config.yaml
n_experts: 64
normalize_top_k: true
routed_scale: 2.5
norm: "layernorm"
tie_embeddings: false
grad_clip: 0.5
steps: 3813
dataset: "wikipedia_en"
Below are experts of layer 2 (counted from 0) of a mixture-of-experts language model. Rows are named router (the router's row for the expert), down (a neuron's output weights, with its number) and show model dimensions 0-191. Each number is 500 + 50 x the weight over its row's rms, rounded and kept within 0 to 999. Numbers have three digits each.
After each expert's rows: "comes before" lists some tokens at least twice as common just after its tokens as in all text. This comes from a sample of Wikipedia text that the model never trained on. Tokens count by the router's weight.

# expert 26
router:553485551542502416500589469443487490484530472472398521495428441556551484568558494496525455420531449470481492579498413513524407495461413561509525412486627521487520543568515480483585516483527503533533515526472620504434565441457521465522479512612530570515487503548511479555600468494532553544515507441509520503432558545555480523486586504548491507473526438425378497464499419477566454601469418560446422522488500481551468461373448585450503512526543548498515458444364565488432487510494459560465512478442566550592483494492440427441458568507513416454465524466486433482412446517484440507
down0:564507429502528462477446473452511579541422541486458520496520498453473555437492468557526467492416433542578522432525562503510535464523477445555563537480464530414557510452494571501552506522532485421498386459492499484527517546504562487597477435428526484485507487467473476487437445406531468417523417515530469427431546588497383489518459570481483498495441514530489499448517544494491471454474591539550580454589517462422477492545526407506507638388454600573421435533516500524551425513537473574544528546452562425521548487544567444529550629494471482580610466495513560609549536538501470489
down1:447479404455518483459548537609491453574532496462507467491515453554389481416468496442507461446490489548522431431447523511475518509491524415530561511465481523476529488556355469570515542591481503471462498469596560501527430444526480481402538485497491390494541523562509545451487544563560504542517478607521377560571584513501516516519537542418499414512455506506514413389522514486482541456455501495504462643494527557483574557497510531448470466528502536467532473512449518556488473526520547479449524459494508505367489542547494621485445657564436452573444472502504535551590437499477555495
down2:508421460451496450514548469540524534509429491421527538374393571400528465488552525465549503608459458390531562523489493472528547500520518520599422499534530458545459477509577541532507506480556535644507527606452504526520486483528548601549475554516482421548508526503449515516403470505531528566508539539457505447515515545466492516489495525449519560522427549489452359554533463498524513429615458366562517504476461480546456499492549557540491440420514423493531575491564499503499484529485418476460519542549471444517492507444558483484472512412433556502338605525496535516453467476482520403
comes before: "the ", "\n\n", "a ", "\"", "his ", "S"

# expert 47
router:504542584511490538572476550493497467468543463515581488478542549503442427549495472482560464539595452485482452491528539454492570486505497529522392495527496453524562476535452475632501509417490473603471522497465437514555506549483489436458523427561521521515463542384518482390581533529469415539413508531481514512429464388450613501525555437498496475586481581414498513457552524471468526515443528607560570454464421454477562528523386555597405443478463409501534517454469523572545507454498458493491536410453530493549478543460552482466456525595541468582422538393489511523535497587514564479
down0:503441551495572486530475589506378469558515416569528523573564503615489529462507440492521432489464576551503433447462413539479449504525591539457446445545602530461526541483533500441508513526498453537480555454471499494461514450496567429498446504520506518461444461487463579504632560577496405515536493398472441432438508462423537555507500496573516474513616588445501462458538630454489503515511459488470550420516593555596470483441473464633435499415500568458548471514499532492449525457485569496471492528468448550453473543562546466404508482516560493440502496534386440527526492477456468446
down1:518502586475518492459424470429493508446386485373602534463475439567550455558506460494488463452443472489547482577488444522497520517532520511520601505478502509464418434448547465527570491448531479497489466592397577562546543544478456575558542507368485517584580488598517510466496479570479438527520516543548516450530542606513440420398435460441481460476507579531419552460528504623456593498417502424514500439557506521525488427456564505529577454470555486498500456486605553473492482566479448522498478509543450451525535486519543449537426464420418467500484535525476527554455567497596507543
down2:548501452563618578495492515464417554572555545472524516508543417570423470436510565486512533452442488488471401564530503529422578511509556575536506513556514552519488459468500585448489487469459508490438502605570414539528571494477552495536381598496458559525570542592497556492408412514580489531531452543467521527523386494524499455449453441542425455560481530531562499568560494510462507489494487481455440511505526409430506450482476432548520436517499425550432492490464441524460478516439549441507484455510445571549506516590542449525497527531408441465498555435493461522340431486520511606
comes before: "| ", "201", "202", "200", "|", "199"

# expert 39
router:487608602531477498510444551450407468523513440576477576506547450517443505515525481424515487447499432578465482490552453419369513547507538380488527445532538526489552444517479471509519461472468425514509446542537440483609616592442530491435566377548558588493406582465481580415612443492442476470543455502544445558539484450606499474446549506507451485515496510507551585560598507479489529499537471583456449485450501425479568556460480546606475430374449494489538513500490513479515477443483450517437459501469447486520551555496498503534452481494551486533473525489493511558435450525534455561
down2:542544522414483555518504495559382455470478518504534480530411484573586611525547445542514433428448453559477575517516527508522527491490492524579497617442449599473456427510567466589475636534582443423501486527505409511524518429574504558450491511535535578458565457502494457454542527510497536452460487559510516529371523429439600458487530484543573457470505511451504384541447506602432532457476493528535506503441550531518483548543427475471475504467612527533512510475440480529451575480487464493486439428442571396483524613475584438483495482493532477498516490468507447510395535545462452478
down3:470537532572487503578554570515480547519509544566475553450516477445524426492451529476503507463529467600484517526533418487465465561423474429619449484458533471455583464435488435420579532438517553517454457419575478525525498497515566532512514484543488556398397615406555571546569495486477529504502405492536485460518529418458542575480559534558446516601534539492483430470558557486455544437540408513519530465491529434417511532467473468586395479423539527411503493491386476507518456481471539570602477483564495625445555495489511485444525418527525478453559516512530498448541485572499406531
down4:478472458431468551496554472514408517557472524473569511450444476433522582446445463460533447554440463536375537460534559530594546504554505557544396591576510404430445399528444552536526493534479528416486429499510609488425448484565441584482392555479543494474503426508582473530544533501537483532602442494521598410448503449551536528527443474555496436447477539500541555521418561525445426533510473562506497550513409591474501509476486465408548549503539503553485494490525485545531507467545560439479481551558532565520448531590476489440465579485501492471512498528445475485586532440586527406
comes before: "- ", "| ", "|", "been ", "km"

# expert 53
router:493501532523454507477449510466410457527488522502425549599415471528468445605489488521527540445560521537501565574599467479533511511448462505519560466496599508469569510430533442527484479507526574433471455549502524485482522530440461442500501436549496475431509475531512517529540541517541540474579541569538537446569514473582380487488369547508441540407524501436426444505466376494584457519526497419433444608516465544453444462458508484543582563462512465467592501452473502489459439575497549491490483496458495631542446467507451405515469571400504489496566521507478444510364505557509386567
down0:428433540491508437541514536549547520375500414435547533578491540456564565427496458528463517548557560508445392516478499505505438550424569506446562547498518516451484414506495542500517461477532410515548537534512516545562593408495475483526544459560458441545439385499561509534446442441480503493477534497448512514474430486364490483511374590468541505538430561566459528525467506517424508484468511507470623479550514626486514448559471505511599423526576494449437527472479539514549583496576413558504506506560469459558492485516494468508568434539577507520496485514511559450554481373439451446
down1:559515484449519518543473525553478487539522410622490515555504400479582525488516539478667537631437522557573517492504516412542474555459461520500422508485507488514467526580445509525496547515503500558506549482466490525478479447444436474522492472382494481520529512459508439447480497527510450459575466497489452423501552483453602514485465537585506581486494421564439470455514446499481436485528453395453531581507510434655434494401541494515545536551495461430547536511470372413532545487471472497358487606431476512452604532487556519496457503508514558500520498493512493548474564401479476563
down2:519506580627458516520419548479585543498547464591581442439535499476512523467494571488468477555532447517520578543501473422461506486691456528523499538508536558535543508540435585490552468492440416465544577425554490458458523488574501529535528467482555526563564446443520576538557528375420556510482464450448482510433500455427475431471528516501529459447620463562556534467437547468456489537587496490490472455492513556492500586488433468516482528507380485500415530464516518489473526430397492525451520429439423573537547597597550498489534463453483448458502502474439467507468518429484428475
comes before: "the ", "\n\n", "s ", "a ", "he ", "be "

# expert 54
router:520551533552530499558406526432442507444448464544437614451494397595526531522550418491524423467544437513442475553499472472475491500435520406443517424461591567474549411536516500403546493461443389577540461552497524634582598488497536478511557449492534566564455553523493492454617399523510500450528509471426478586498518510544484518520586461548484474506575523442464543508584480498486546527461477572439571472538506513426536640491489545561510422451517447429526452489466489490511437469430453545452450492423495556446490540528558505548500470554557475468478557520491552534457427491507472544
down1:460511468476564561478436459403492439540513504487502368478509475453444517520593575413474499477519511566481508507435505450498544467429480551550514516489455499555458525515508437515506520536495517501635597521493439541551595483504486471539492431405503609437523582490525387519427587416593536440420456504477440550502509505441510433445421503562540475504533480539474473521509498481515583424473589501447592549492560537524476573538510462542576484536445529594602585444516450479531584521560535465478465562487578456497463468446425384420502511581521495456521462502581429470513536489503443532
down2:462484514426491571536564507571463432511532525527533556579554522450515574491505509424525543455449511579559498487561573504452440407462462405473576542513453494461465478485519578528453517549478582573516439469500480623499519523409488455526498555485421457497558442454446513574546493422612581523558509590458444534463513539536516463528465452542470427488505459571353536496472588445446476471467561434428498465526449509521493502479456506585480491424495456434527540414441534491623499457444492528456556534506455475531448577506542442488457514555412561476562376479460573525538529593497533464
down3:483494492500553602542408524463463528406472473473477546488528526554448507438569568409551445483560433519491536449433505484512542421511562458499517405547599495488505549596523435500501570490410481436591501510452530577575506391546466454509552608398522533501428547526564526477584496590505516535454492492487493508574445472511394533456518468436517450465582449533549483585461638553518538449558522480437523513537453502432486559473544445499583477500398537548497469582465480439536551525412503471495431575485458532495543562510519458528526464452520465539455444479426564551431489456452478425
comes before: "| ", "- ", "|", "The ", "(", "In "

# expert 6
router:518499468521521527558456480456426485444430500530483564480508426664559574433442494530515473415600389490454478532539489462479451411462508486452485488524543480536493522578479484388524448562450475528533476594531481568574500483466494459399569358491527588523424609535497385507521395618461493508469484502478479544497486584528529509507552490496566536559544531475459500517442503539508515555457493531471464501442500528491497516544451523481522485447507406539482523527488441435437443470467523447423512463349493501463573492544517464455525497598563555572500472584518614549450477506491541525
down0:504577392509440486493531460574538573429372539551492408512524540513537567487505556534530408491446567512485448473453474453527545598462545516494463493489528470601560523522452517507479440485477473443509603538477501478495460403521489479421436594532520467442462391432565497490480529509455529433546611485518479487528615489417493451466451543529451521469534533429490566489506531446481489476551522510549522577431522398455431527524568627575597451484505521560540541487510460471505576535531473548529495482530572432525474497524446598535442482524475535455407513510466413373430559499532499439
down1:564533471496559534455466494477614522451511521541509503494519499390429530485514543487489537546422504666527571543440522475552464473475468483563463549547456522535468445441509495437592521459425552469447561509480457526470470465487509450467418522408460458610496420453454496540432534552518486428468544481522573498464499494469452470552480515554525462408487537497445445427519512472500530567521532436459506522516435587528581524553520434494553407503427549514490477480482586632512458449519491553617450517554481532534510582525487405529637553427427392550519494553526423459604478510495555503
down2:505580546466598465412443534443422558502564483440612542559432542541560521497508554462552558482507529471482488512476513477369500411506463509500433472542453526560484528503530466509472533508504499501533497573552485484492587564479466438425524524476485596521543551592547489558567508478465578582564486509355483604395531460542530446447514562486548491531520518459425528513496448498478465464499481463520475548508558454411533400506499393445508523541435464470398419466525567580481547573484471490474385509420465465508434500473593524540486466615479532508496535463588461467496388458530511498
comes before: ", ", "\n", ". ", ".", ") ", "; "

# expert 24
router:453478554504554414488471522555431493437466491521538565510533456598512653427527422480449432503495496534456492392541501515499492551495515426422547488538468529465533433427565497542492562531409483507557454600474523460570500504472556514471501460418579523557479531537494552446519445533462409480555431502472535571523491487569453535443498524489516521462449584623436499483465533503488495466489466490570467473572587509416510578401538518406533424496579472502449485538483554498476498544457563549456410591455518522541568594439539527606481448438540475510516472528473595527522369433530546523
down0:593456537495586627504524547442501440517616408487428461388533518470592494537458458529443521475530500615557485532461481566530519494485454484493522509524530452597495477497431459474477519604548483561579574488466484620565499548503463525501538464461555520572494470484474414510472432536510577521410480560373453494452489517428498521538479517474508438366568555461463504554519545591564568555456519570413472547405623539521562536544540526552492467504493514531454517461499478483444578447488451524434445432535487465499438411414540469493478496477473566471505468520437518490489465442483501467
down1:507431522435445478516518471466511464579504487499501436456531445573564478456586445521567509448574449529464461589401544589497543477450501464513491437523539545522467482535546465472607435598500551493542480472448553551546533471537467428528620463546432483530503482537483483551491543552504510496566500507496505440309450525526476475583469487494503454502548461437477425477440477489526550503506556428429419579429463504507485470536469456536411508615531511540439465474522547475589469511492451579442561521462567494476528476543459481364530574530508625551519434490510482396477419491528605523
down2:425423431435428478527530502495471422513510522480445490568476599492421588556555491546532561494558547474411478516459459567552507570607464519514435479426415519532443458411533597582474553527561435540439484550531448438555414443465474562465551500472451469546497449547462413457558514555526581579464496516539551496448442514458468548507477584492518514477475515421560543558421433424524514534462490468569608426576482464542368529535477553522532557486579456508468582480494540468577509483428506505459470485477587488481502505426539419545503529549556519502526478424550465500460503455586462436
comes before: "of ", "and ", "in ", "to ", "(", "for "

# expert 25
router:424605507478531580543426504499546464540506542480446501442415503490564470593501447544538477455559473432524516548464435483539557478480523575417436553484546503563491457418503519497579549454462454541474457497488559524550516461527417436558506530409480504567513520483517455590490479495454587534431561473430486521459511502551511518531518430493557514481498531404578431490533558494546545539464564468441592436514449560523506481605468527645402537548510460465484542613538384533546577444531443442532522494493423425453429472526530423535494474494549550497423518534454527459432557398501402535
down1:436558422512462527499512571446488482546518517550506561407533508475530446502482512532481504529555505484514487479450432440498495441506581472478467561405542466483454435432553493491534494558521499527415572468526445476564519493484402458503520505435491474458596548502525552551519577345450561548505531517458480541470551379452535531556433485513594516529547522447605427435480610464543603522550509393460433480502515519534435454470550443658420506388484530489515531546561551498538573449505419474542502551566489450392506547545480459515424549480526509419464497529574503451513546488532442541
down2:568490505458538521494462526512619515503472449495445594578500397482516493517539456495492517434463413423542521428524573408435453435438465461465578462622470576454520570482491467488505513508512544496483570557463514494510412576530532437364517540553544522515517663425456546461469590530485545551569506533532539458448454451499483521509460479513478449506527496533458492464508538548521509528536404444476506440562489585452553422454400526455543463466491518460510431537474608507458422524537555484472498441537551524453486516455500570582575531444511485542564443534437530538542336528543507499
down3:466462507483491527410599544560481485465504571533561458426421596527632436456419560521524434424471593549586533553526540601503514483556454508506459481439451469496499439493439451521537576555562558561491489491477506488504490500530601486445506570469464468454551410447474501597513464510545481456546454447571510514484499571411521482564544477462520486413436511503495467486403588466505564462548534490552539463466625474524417602512539587500463571590436486485411551466473512524446489536460443522546461459519504515549436429469483513543473520543372553450506430495453522474465517512541478400
comes before: "| ", "|", "/ ", "League ", "team ", "season "